Experts of a small language model.
Size: vocabulary 4096, 52.7M parameters.
Experts: 48 experts in each of 14 layers, a sigmoid router.
Training: a variant of SOAP for the experts, 705M tokens, 5380 steps.
Below are experts of layer 2 (counted from 0) of a mixture-of-experts language model. Rows are named router (the router's row for the expert) and show model dimensions 0-191. Each number is 128 + 24 x the weight over its row's rms, rounded and kept within 0 to 255.
Before each expert's rows: "comes before" lists some tokens at least twice as common just after its tokens as in all text. This comes from a sample of Wikipedia text that the model never trained on. Tokens count by the router's weight.

# expert 27
comes before: "0", "4", "5", "7", "3", "6"
router [129  90 112  85 139 162 122 142 130 117 160 159 145 132 168 134 186 130 128 127 138 115  94 162 122 128 121 107 117 122 128  87 148 118 115 117 210 112 149 117 117 131 141  98 102 129 141 116 161 178 137 171 167 140 127 125 154 150  90 110 141 116 156 127 104 102  97 109 100 118 102 129 146 137 153 136 157 166 141 116  99 136  86  98  99 125 154 130 157 159 148 138 125 127 125  91 182 108 176 106 178 107 125 106 110 129  89 124 110 107 126 109 100  98 115 115 116 143 159 124 106  91 114 104 127 109 147 103  97 166 150 131 163 163 124 159 124 124 141 121 188 114  98 116 135 179 130 119 139  93 156 121  66 126 141 156 134 154 105 150 145 126 152 115 157 120 127 172 118 150  99 129 124 121 105 117 103 131 107 135 115  99 144 139  98 117 132 139 141 135  95  92]

# expert 9
comes before: "s ", "s", ", ", "ing ", "ed ", "'"
router [118 130 167  89 128 163 145 131 158 127  89 158 105 187 135 141 143 157 106  85 149  60 141 154 154 105 150  82 110  96 168 142 112 139 106 113 146 168 105 154 106 134 113 126 129 128 145 111 140 105 127 139 139  91 113 128 140 130 128 143  66 118 168 139 119 136 119 126 148 125 110  98 125 141 115 160 146 157 139 112 118 126  83 158  80 107 127 100 136 117 145 144 120 141 143 133 153 120 151 109 159 119 105  87 142 153 132 148 145 146 169 124 118 139 118 163 134  82 126 118 134 130 110  99 109 129 114 125  81 121 140 141 125 120 136 122 157 162 121 151 156 122 131 103 139 140 102 174 171 102  97 149 111 140 111  98 142 168 116 182 137 100 113 151 157 118 103 168 171 129 123 104 131 128 137 130 116 191  75 130 148 157 120  83 111 121 139 112 115 113 105  85]

# expert 33
comes before: "| ", "of ", "in ", "|", "for ", "("
router [139 102 158 127 129 105 159 165 174 122 109  96 148 146 119 124 139 186 113 112 158 105 121 115 130 115 115 107  95  94 128 122 123 158 129  94 172 141 155 141 117 119 124 111 126  97  89 140 145 150 126 116  98 124 144 112 132 127 112 138 117 147 155 140 108 154 143 121 124 145 139  87 137 135 130 132 118 136 106  69 131 162 137 134  72 132 162 141  60 111 146 104  96 157 120  92 169 146 184 116 184 148  87 152 146  97 113 117 140  99 132 114 115 109  94 148 120  78 126 141 105 106 186  95 113 140 137 137 125 141 128 145 118 137 118 183 169 118 105  89 166 101 135 140 117 182 131 133 139 111 139 116 154 143 174 107 153 166  96 106 158 128 100 131 148 137 133 153 137 143 149 121 122 124 146 127 106 136 116 198 125  91 124 121 120 152 127 110 142 142 116 112]

# expert 37
comes before: ", ", ". ", ": ", "-", "'", "a"
router [113 117 166 119 149  94 114 110 144 143  93  96 107 100 124 165 211 144 117 120 145 137 155 151 145 103 151 134 107 108 134 107 108 141 127 123 121 143 102 146 114 105 147 123 111 117 155 114 136 139  91 122 127 108  80  87 125 121 115 114  64 164 135 121 120 134 109 110 100 128 120 112 161 115  88 103 160 149 167  88  99 124 108  87 119 158 144 134 153 130 160 153  93 161 109  99 129 128 148 170 108 124 124 118 149 150  92  97 133 138 139 170 131 114 109 127 109 111 176 112 133 127 140 117 118 189 131 147  92 151 121 151 138 117 105 139 129 151 137 157 115 124 110  99 114 126 120 177 118 110 112  96  92 103 147 193  93  93 181 146 139 140 113 138 150 116 114 153 140 148 161 131 132 150 162 108 124 150 113 152 103 139 185  94 133 159 107 145 115 152 131 141]

# expert 16
comes before: "of ", "to ", "in ", "and ", "by ", "for "
router [135 108 142 147 136 110  93 133 105 125  94 147 114 121 140 121 155 163  85 116 150 105 128 125 165 120 105 134 118 107 162 106 136 108 159 134 146 174  80  99 104 118 153  78 112 142  88 139  94 197 117 131 123 109 138  90 115 137  90 148 106 138 129 122 104 119  89 126 129 158 106 111 134  97 103 115 131 125 127  77  99 153 123 128 154  96 149 160  78 142 141 135 117 136 115  98 154 125 144 129 107 118 172 123  99 105  70 133 106 129 114 112 117 121 108 185 168 106 119 111 134 117 116 109 117 124 146 189  69 130 131 132 142 178 152 142 116 134 136 110 140 137 130 103 129 175 132 148 152  84  96 123 112 143 124 173  91  82 136 127 121 125 162 144 178 127 148 169 119 151 137 132 123 147 141 133 142 145  90 151 108 155 148 114 119 164 105 135 146 136 150 141]

# expert 3
comes before: ", ", "–", ".", ". ", ")", ") "
router [122 121 173 102 154 118 131 153 140 146  97  97 138 124 107 150 150 136 106 106 161 102 157 140 164 114 104 118 104  92 159 108 111 141 125 100 145 144 129 152 110  99 140 115  93 134  97 110 105 138 115 150 150 109 115  87 173 127  73 143 106 138 155  98 117 124 143 104 118 111 128 107 128  97 126 123 181 151 164 115 122 144 100 127 108 128 126 133 118 109 159 158  82 130 112 107 171 101 162 124 175 149  95 126 119 112  92 144 137 143 121 145 168 104 127 178 112  82 167 113 114 117 129 102 102 176 135 132 109 153 137 155 176 144 109 157 163 134 113 104 173  93 120  85 118 143 131 161 138  98 106 111 110 162 150 143 150 104 122 159 134 118 142 135 179 101  96 147 180 154 136 115 123 139 156 126 116 157 100 155 142 131 119  96  94 143 102  87 119 132 100 132]

# expert 39
comes before: "of ", "and ", "in ", "to ", "for ", "("
router [107  97 158 111 155 132 110 150 160 130 119 122 122  68 114 128 166 144 104 137 144  95 138 156 150 123  71 114 103 102 137 131 128 128 127 104 154 120 164 124 136 124 127 155 105  98  92 165  93 123  90 123 147  91  99 121 118 120 103 158 160  96 121 142  97 112 101 119 139 179 140  95 142 112 134 143 171 126 136 111 119 163  98 133 124 146 103 161 134 140 153 157  95 163 140 102 196 129 115 124 173 123 127 154 154  64  89 149 157 101 114 132 158  94 103 139 120 132 152 138 133  95 103 100 124 191 147 156  83 137 118 131 137 124 106 118 114 113 112 127 109 112 129  91 159 156 128 162 149  95  97 148 102 197 130 113 130 134 160 120 136 120 136 144 163 141 120 145 123 140 134 109 142 140 157 117 145 143  82 152 114 132 108 105 119 135 106 130  97 108 110 113]

# expert 14
comes before: "(", "| ", "and ", "in ", "of ", "K"
router [108  91 131 120 158 152 137 114 185 153 139 122  94  94 158 133 152 127  97 122 190 122 128 144 148 109 113 114 111 107 109 127 136 162 161 109 138 126 128 118 115 112 131 132 128 160  92 121 121 140 120 134 138 110 120  85 137 138 137 161 156 141 141 108 117 134 183 100 123 130 129 116 130 100  92  96 144 145 140  81 118 141 137 168 132 143 125 178 116 103 133 133 108 161 131 118 163 104 135 124 137 150 153 135 136 101  84 131 110 122 134  97  78  43 108 132 100 108 123 154 132  81 188 109 138 136 149 134  82 138 153 125 158  99 124 149 107 157 123 137 160 106 130 109 163 214 123 158 132 113 110  90 133 135 143 130 109 146 166 129 127 144 120 119 179 119 130 135 108 120 131 128 124 126 132 130 106 148 123 130  96 133 129  71 158 132 100  75 144  95 144 132]

# expert 2
comes before: "| ", "\n", "|", "(", "\n\n", "is "
router [110 114 149  63 135 145 115 141 116 145  86 119 136 102 140 155 126 123 114  95 146 127 150  99 150 113  95  45 109 116 129  98 118 143 122 114 166 135 171 140 119  78 137 107 103  90 128 126 120 144 137 132 155 104 125 120 145 152 115 134 143 124 138  54 145 188 132 111 128 110 132 114 150  98 137 122 149 130 150 102 124 151  98 144 133 154 118 131 120 121 159 141 127 177 124 109 134 128 146 111 149 111 151 120 161  82  93  97 168 104 150 151 114 117 126 155 137 103 146 104  86 112 135 104 110 131 127 117  69 138 134 141 142 151 108 138 179 151 139  99 120 115 127 132  93 124 134 149 193  79 109 134 106 162 162 182 144 109 151 127 144 125 129 112 147 111 111 161 169 138 168 130 116 135 119 145 116 145 118 143 147 150 133  58 118 121 115 110 149 125 125 144]

# expert 22
comes before: ", ", ". ", ": ", ".", "\n", "=="
router [103 104 155 107 128 100 114 116 169 163  89 128 148 112  89 103 122 127 118 138 171 110 141 158 169 119  62  98  99 103 153  96 122 122 113  98 128 147  99 151 120 140 135 133  84 123 178 134 152 133 133 142 177  91 137 104 169 131 111 135 123 122 170 119  94 125  88 110 130 104 110 103 168 129 153 142 142 134 176  99 130  98  92 111 101 109 128 149 109 100 150 146  74 136 103 100 133 114 143 138 148 135 131 135 118 115 110 134 126  94 123 116 110 145 104 195 123 132 149 119  90 132 142 121 109 162 152 139 120 114 151 159 141 148 109 135 155 138 117 122 127 106 114 121 182 142 116 184 124 123 133 131 135 194 109 147 138  95 130 150 172 118 110 125 167 115  76 147 155 138 101 139 109 116 147 143 102 143 142 143 137 164 133 125 158 123 135 126  77 148  96 115]

# expert 7
comes before: ".", "–", ",", ", ", "; ", ") "
router [ 97 133 126 108 149 132 111 132 136 169  80 115 157 165  97 164 113 105 142 133 133  96 137 128 163  89  96 147 122 122 138 117 107 127 108 129 109 133 139 136  97 135 102 123 114 130 150 120  96 116 109 198 135 113 141 139 171 135  90 118  89 101 111  95 150 105 151 104 108 118 111 114 130  74 140 131 170 169 169 115 112 124  91 157 123 127 180 126 126  95 145 148  97 173 122  98 123 105 142 123 131 150  95  89  93  64 138 141 161 156 150 107 181 114 122 149 165 131 173  86 106 122 122 106 128 133 145 132 137 144 127 172 153 151  81 135 180 160 121 118 129 113 106 119 105 114 141 125 116 116 139 111 132 127 182 151 162 146 103 116 113 139 149 109 146 109 125 144 144 165 105 118 150 144 145 102 127 148 138 141 111 124 144  77 111 162 136 127 128 146  98 149]

# expert 34
comes before: ", ", ". ", "-", "\n", "'", ": "
router [ 83 128 161 126 145 118 107 140 148 154  88 104 101 134 107 157 124  93 131 124 149 135 112 151 118 137 124 121 124 113 110 113 113 115 142  93 135 133  96 143 114 113 111 103 125 163 108 116 137 143  97 132 137 123 150  92 165 114 106 152 129 111 122 160 115 105 116 117 110 124  83 123 124  81 149 124 130  98 158 124 101 126 114 161 137 101 187 137 140 165 170 132  57 133 124 117 178 104 124 122 180 141 126 100 108 144 109 101 131 124 124 162 134 105 116 153 104  92 158 126 135 123 141 125  76 136 125 136  95 138 113 177 166 121 118 154 152 123 147 135 120  91 128 114 103 110 143 125 143  92 105  76 159 128 170 187 106 137 123 158 145 166 154 110 190 116 109 121 199 136 123 126 155 148 153 168 110 167 130 127 133 119 129 110 112 123  95 143  94 167 138 138]

# expert 17
comes before: "the ", "a ", "his ", "201", "their ", "July "
router [142 104 161 129 152 132 105 142 139 168 122 115 123 102 134 128 164  97 106 107 149 116  77 204 148 124 135  98 111  88 137 123 115 146 116  90 147 161 132 111 119 105 136 145  99 140  80 126 141 185 112 123 146 115 140 115 127 124 112 105 125 139 141 108 126 170 150 113  92  86  63 115 105  77  85 144 158 174 121 134 134 161 120 143 124  89 123 164  98  82 142 118  83 189 127 113 149 126 133 131 176  91 119 110 146 114 108 139 163 125 126 123 145 119 133 158 164  95 133 177 109 107 133 100 116 125 141 136 122 156 140 144 169 130 126 154 107 122 134 154 136 110 134  72 103 142 114 141 179 106  98 127 119 133 136 157 149 140 156 137 176 146 137 138 158 126  86 133 151 142 132 131 130 124 129 142 136 136 110 143 120 121 109  92 125 145 119 102  96  99 108 133]

# expert 44
comes before: "of ", "| ", "in ", "and ", "(", "was "
router [124 100 148  97 147 155 123 135 126 122  80 121 128 128 101 132 144 137 124 132 192 125 158 154 161 118 139  80  91 128 168 115 135 149 143  99 193 119 124 114 121 133 107 142  94 112 117 155  94 158 151 152 147 101 121 128 149 101 120 137 149 114  99 139 111 138 168 124 117 178 148 128 115 155  96 110 165 131 112  85 145 143 132 111 121 148 113 164  86 142 166 140 117 126 125 127 158 128 144  77 157 107 137 143 117 104 100 138 165  98 108 112 139  77 165 121 171  88 115  85 109  62 134 133 118  97 142 133 111 156 187 131 156 123 105 118 143 127 133 121 130  90 114 141 119 157 111 124 167 120 147 152 166 160 156 115 121 104 145 126 155 120 135 151 131 116  97 121 106 134 152  99 143 114 152 160 126 145  98 124 106 127  96  94 112 171  97 125 143 105  99  93]

# expert 26
comes before: "\n\n", "s ", "\n", "0", "9", "8"
router [125 130 124 153 155 169 162 145 152 184 140 106 122 139 130 117 131 122  89 129 150  75  80 151 149 116 115 106 117 113 150 135 110 134  90 116 135 140 136 136 118  86 117 138 106 113 128 130 103 176  97 180 140 116 102  96 122  92  96 147 117 116 158 103 115 144 118  81 108 116 114 122 122 119 106 106 153 124 127 156 107 158 109 143 113 139 168 136 129  88 148 129 101 147 128  90 114 117 145 142 166 110 112 127 106 123 120 143 146 154 125 146 107 110  96 182 128  92 122 111  96  97 149 111 134 127 150 162 137 144 109 171 193 149 133 172 168 186 113 164 116 116 126 144 154 135 138 177 157 102 129 116  73 191 147 184 103  98 137 139 137 133 128 125 147  87 131 153 166 123 117  90 116 156 116 149 121 136 106 143 142 135 125 103 119 112 124 127 125 149 121 112]

# expert 10
comes before: "the ", "a ", "his ", "its ", "their ", "this "
router [122  79 161 154 167 107  86 116 138 136 150 172 166 173 133 141 129 133 152 136 116 105 119 149 179 130 113  84 124  92 114 116 139 172 132 134 136 124  73 124 130 102 124 142  86 178  91 112 136 116 126 137 127 109  93 122 100 144 103 126 107 113 146  98 100 153 119 116 115 158  94 126 140 145  74 105 150 163 122 114 133 128 144 116 110 126 111 143 113  99 157 128  91 123 125 114 153 106 161 135  97 139 141 101 145 130 155 152 166 140 152 174 143 111 128 161 106 123 129 123 114 124 112 123 160 113 140 176 129 142 146 130 153 126  64 141 149 102  78  98 134 120 120  85 128 112 128 124 133 118 115 119 126 148 156 137 142  88 141 164 124 114 117 151 181 106  93 109 139 138 111 106 126 105 133  84 116 107 115 178  99 146 179 153  91 151  96 145 142  98  90 128]

# expert 19
comes before: "| ", "(", "of ", "the ", "and ", "|"
router [110 113 145  96 132 152 121 154 132 142 141 104 130 170 115 135 164 174 121 130 185 112 121 131 141 115  90 100  96 114 148 134 125 152 143 103 119 124 159 122 110 133 120 102 130 134  91 136 122 196 105 117 120 115 137  98 107  81 115 122 122  94 149 124  77 149 125 118 115 130 134 125 131  81 112 141 166 155 118 140 121 143 139 146 165 121 148 118 148  86 134 137 136 149 148  74 153 151 121  64 161 140 146 169 101 120  97 142 146 108 109 124 132 107 124 137 146 130 154 147 122 100  99 104 128 144 128 164  77 147 142 157 181 132 105 140 118 126 116 100 176 118 133  95 124 170 116 134 125 121 110 152 136 161 123 125 117 110 142 116 123 145  96 113 146 121  88 169 139 125 174  87 136 138  90 136 141 147 118 160 132 146 129 124  67 148  78  80  76 101 123 146]

# expert 28
comes before: "\n", "| ", "|", "- ", "\n\n", "  "
router [110 130 202 115 136 155 151 134 117 164  88 139 135 148  90 120 155 118 100 120 164 134 124 130 164 123 164 109 130  93 150  79 138 142 115 135 132 118 131 122 139 102 134 129 126 176 101 131 106 157 125 165 131 116 134  95 136 139 100 141 124 152 173  99  98 115 159 102 145 102 105 114 129 139 136 139 155 122 113  57 133 137 144  89 144 124 179  98 152 134 160 138  82 151 129 122 157 114 161  84 142 113 116 130 129 117 130 144 115 109 138 124 135  93 164 123  86 120 155 135  81 105 101 102 130 155 118 139  96 148 151 212 154 140  92 127 133 124 150 119 131 117 144  90 125 130 124 122 183 109 129 105 105 168 159 125 113  97 140 146  85 113 128 116 154 113 113 123 100 132 133 104 133 135 167 140  85 137 119 118 125 155 119  73 117 149  95  91 123 137 142 132]

# expert 31
comes before: "of ", "to ", "and ", "in ", "for ", "as "
router [146 116 190 162 146 104 100 133 157 126  90  98 128  95 139 106 150 130 120 144 164 110 131 138 106 109 120  74  97 100 136 137 138 140 147  88 179 147 125 102 109 116 167 137 122 134 107 125 150 112 133 133 133  93 124 121 125 123 119 169  69 155 101  92 121 153 154 122 104 128 122 120 145  87 126 114 154 124 130  99 129 117 100 121 179 125 111 108  94 122 142 140 101  98 114 116 126 115 152 128 161 115 106 142 187 113 130 111 179 100 113  99 116 128  88 132 111 141 131 129 133 111 153 106 128 158 141 140 146 129 147 192 148 173 133 148 170 130 140  93 139 114 113 141 107 183 125 129 148 138 133 106 126 193 144 164 142 109 107 118 107 120 158 177 156 112  80 101 150 130 162 144  88 130 136 150 147 126  92 144 134 141 121 116 109 136  75 125 119 111 117  90]

# expert 13
comes before: "a ", "\n\n", "\n", "the ", "in ", "to "
router [129 110 178  75 152  97 132 147 199 129  97 151 119 114 108 148 142 146  98 116 147 108 198 145 164 127 135 123 106 118 137 111 135 129  95  98 179 133 133 118 123 139 153 147 128 163 123  72  75 201 114 120 129 115  98 113  94 126 116  98 125 129 153 138 147 114 168 109 114 108 144 105 139 130 110 111 139 138 125 122 132 120  66 122 143 146 140  93  78 141 127 142  97 174 153  98 127  97 169 119 103  87 166 131 135 117  93 135 114 133 105 123 159 110 134 134 121 144 120 125 118  91 150 128 109 105 140 143  89 133 126 132 135 174  89 133 129 135 101 128 141 115 142 112  87 128 123 148 108 133 126 131 114 156 143 144 192 130 130 168 143 109 111 146 117 138 116  97 160 133 113 136 126 131 106 121 147 143  73 170 156 102 139  83 137 138 111 138 139 123 119 123]

# expert 41
comes before: "| ", "|", "(", "– ", "/ ", "m "
router [155  70 135 114 141 106 120 149 133 134 103 102 133 141 140  81 174 168 138  90 158 125 143 145 169  84 120 109 104 113 149 148 141 112 128 119 131 132 174 115 114  99 158 123 107 144  81 157 146 132 140 173 123 136  95 131 104 105  88 118 135 134 143  97 112 122 154 116 131 170 129 114 114 166 137 112 175 131 106 142 156 171 107 126  81 151  80 148 121  96 145 108 101 140 120  78 140 117 150 159 142 144 130 101 159 139  97 159 145 137 159 158 118 103 110 125 151 131 154 109 103 102  99 126 136 182 139 154 115 124 158 165 136 154 131 140 128 183 111 152 116 107 119 106  95 156 142 115 193 104 110  96 143 134 107 123 116 115 125 115 123 141 129 129 112 121 115 142 167 137 105 110 111 142 101 156 127 137 131 139 105 146 133  69 128 104  96  80 168 107 118 139]

# expert 25
comes before: "The ", "\n\n", "In ", "- ", "He ", "It "
router [ 85 127 135 118 148 116  81 132 190 150 148  66 138 158 100 125 147 166 104 130 157 112 112 169 160  96 146 120 115  97 122 122 115 139 120 101 124 166 119 124 114  78 140  86 119 127 140 107 113 116 141 171 146 116 134 148 134 125 108 161 131 123 161 188 126 160 116 115 137 141  96 116 113 136 123 144 127 128 139  73 128 143  45 105 142 156 121 172 111 125 135 138 101 120 135 112 174 110 143 135 128  81 151 126 134 147 133 121 104 116 125 155 116 102  87 129 154 128 171 131 139 141 154 103  96 171 144 121 136 144 130 157 149 153 103 131  84 101 115  79 102  92 120  96 110 152 130 153 111 106 106 140 100 124 156 136 159 118 155 110 125 124 118 137 158 121 112 135 152 133 141 156 119 129 123 103 127 178 141 150 155 188 117  94 132 140  94 106 104 132 109 132]

# expert 38
comes before: "- ", "| ", "\n", "==", "= ", "The "
router [135 120 180 103 151 115 116 137 149 118  61  99 163 114 155 132 158 140 111 135 136  83 139 149 111 109 139 123 130 108 119 100 114 104 137  97 128 128  99 140 125  87 134 113  83 148 144 105 104 157 132 132 106 129 113 124 156  90 119 184 127 135 136  64  89  83 100  81 134 107 114 129 163  90 126 133 155 145 162 153 144 151 139 157 117 111 104 111 138 142 148 119 126 148 117 138 156 103 134 117 169 148 112  91 127 113 105 124 117 105 189 130 117  82 112 146 155 114 143 144 116 114 151 125 148 155 130 184 132 163 127 141 162 117 153 147 170 131 127 126 156 105 117  97 138 173 126 125 203 125 143  77 118 134 116 125 143 128 160 123 133 130 125 140 118  99  86 131 147 134 102  96 146 147 134 140 126 130 112 122 119 135 127 109 105 156  88  83  80 132 154  99]

# expert 18
comes before: " ", "0 ", "1 ", "1", "— ", "2 "
router [128 133 135  85 167  84 131 150 117 119 124 139 166 138  72 144 134 112 128 121 141  64 109 135 164 104 116 139 114 120 172  99 115 125 150 119 140 143  95 126 108 150 118  97 125 125 100 135 160 147  99 123 157  64 111 138 103 135 118 181 170 140 109 114 144 118 171 125 132 129 117 104 117 157 108 107 164 165 112 161 120 133 103 129 140 120 125 132 120 136 164 124 108 156 121 106 139 122 148 113 126  78 106 139 128  83 125 119 105 176  88 160 172 108 125 138 111 107 136 116 139 134 153 115 138 148 136 110  87 170 115 166 176 125 135 114 177 104 131 139 119 112 130 123 116 141 137 122 161 113 116  52 105 148 204 140 117 142  96 137 132 145 132 131 165 120 110 148 152 150 163 100 118 134 109 134 151 141  97 170 131 110 111  99 123 151  94  94 128 139 121 128]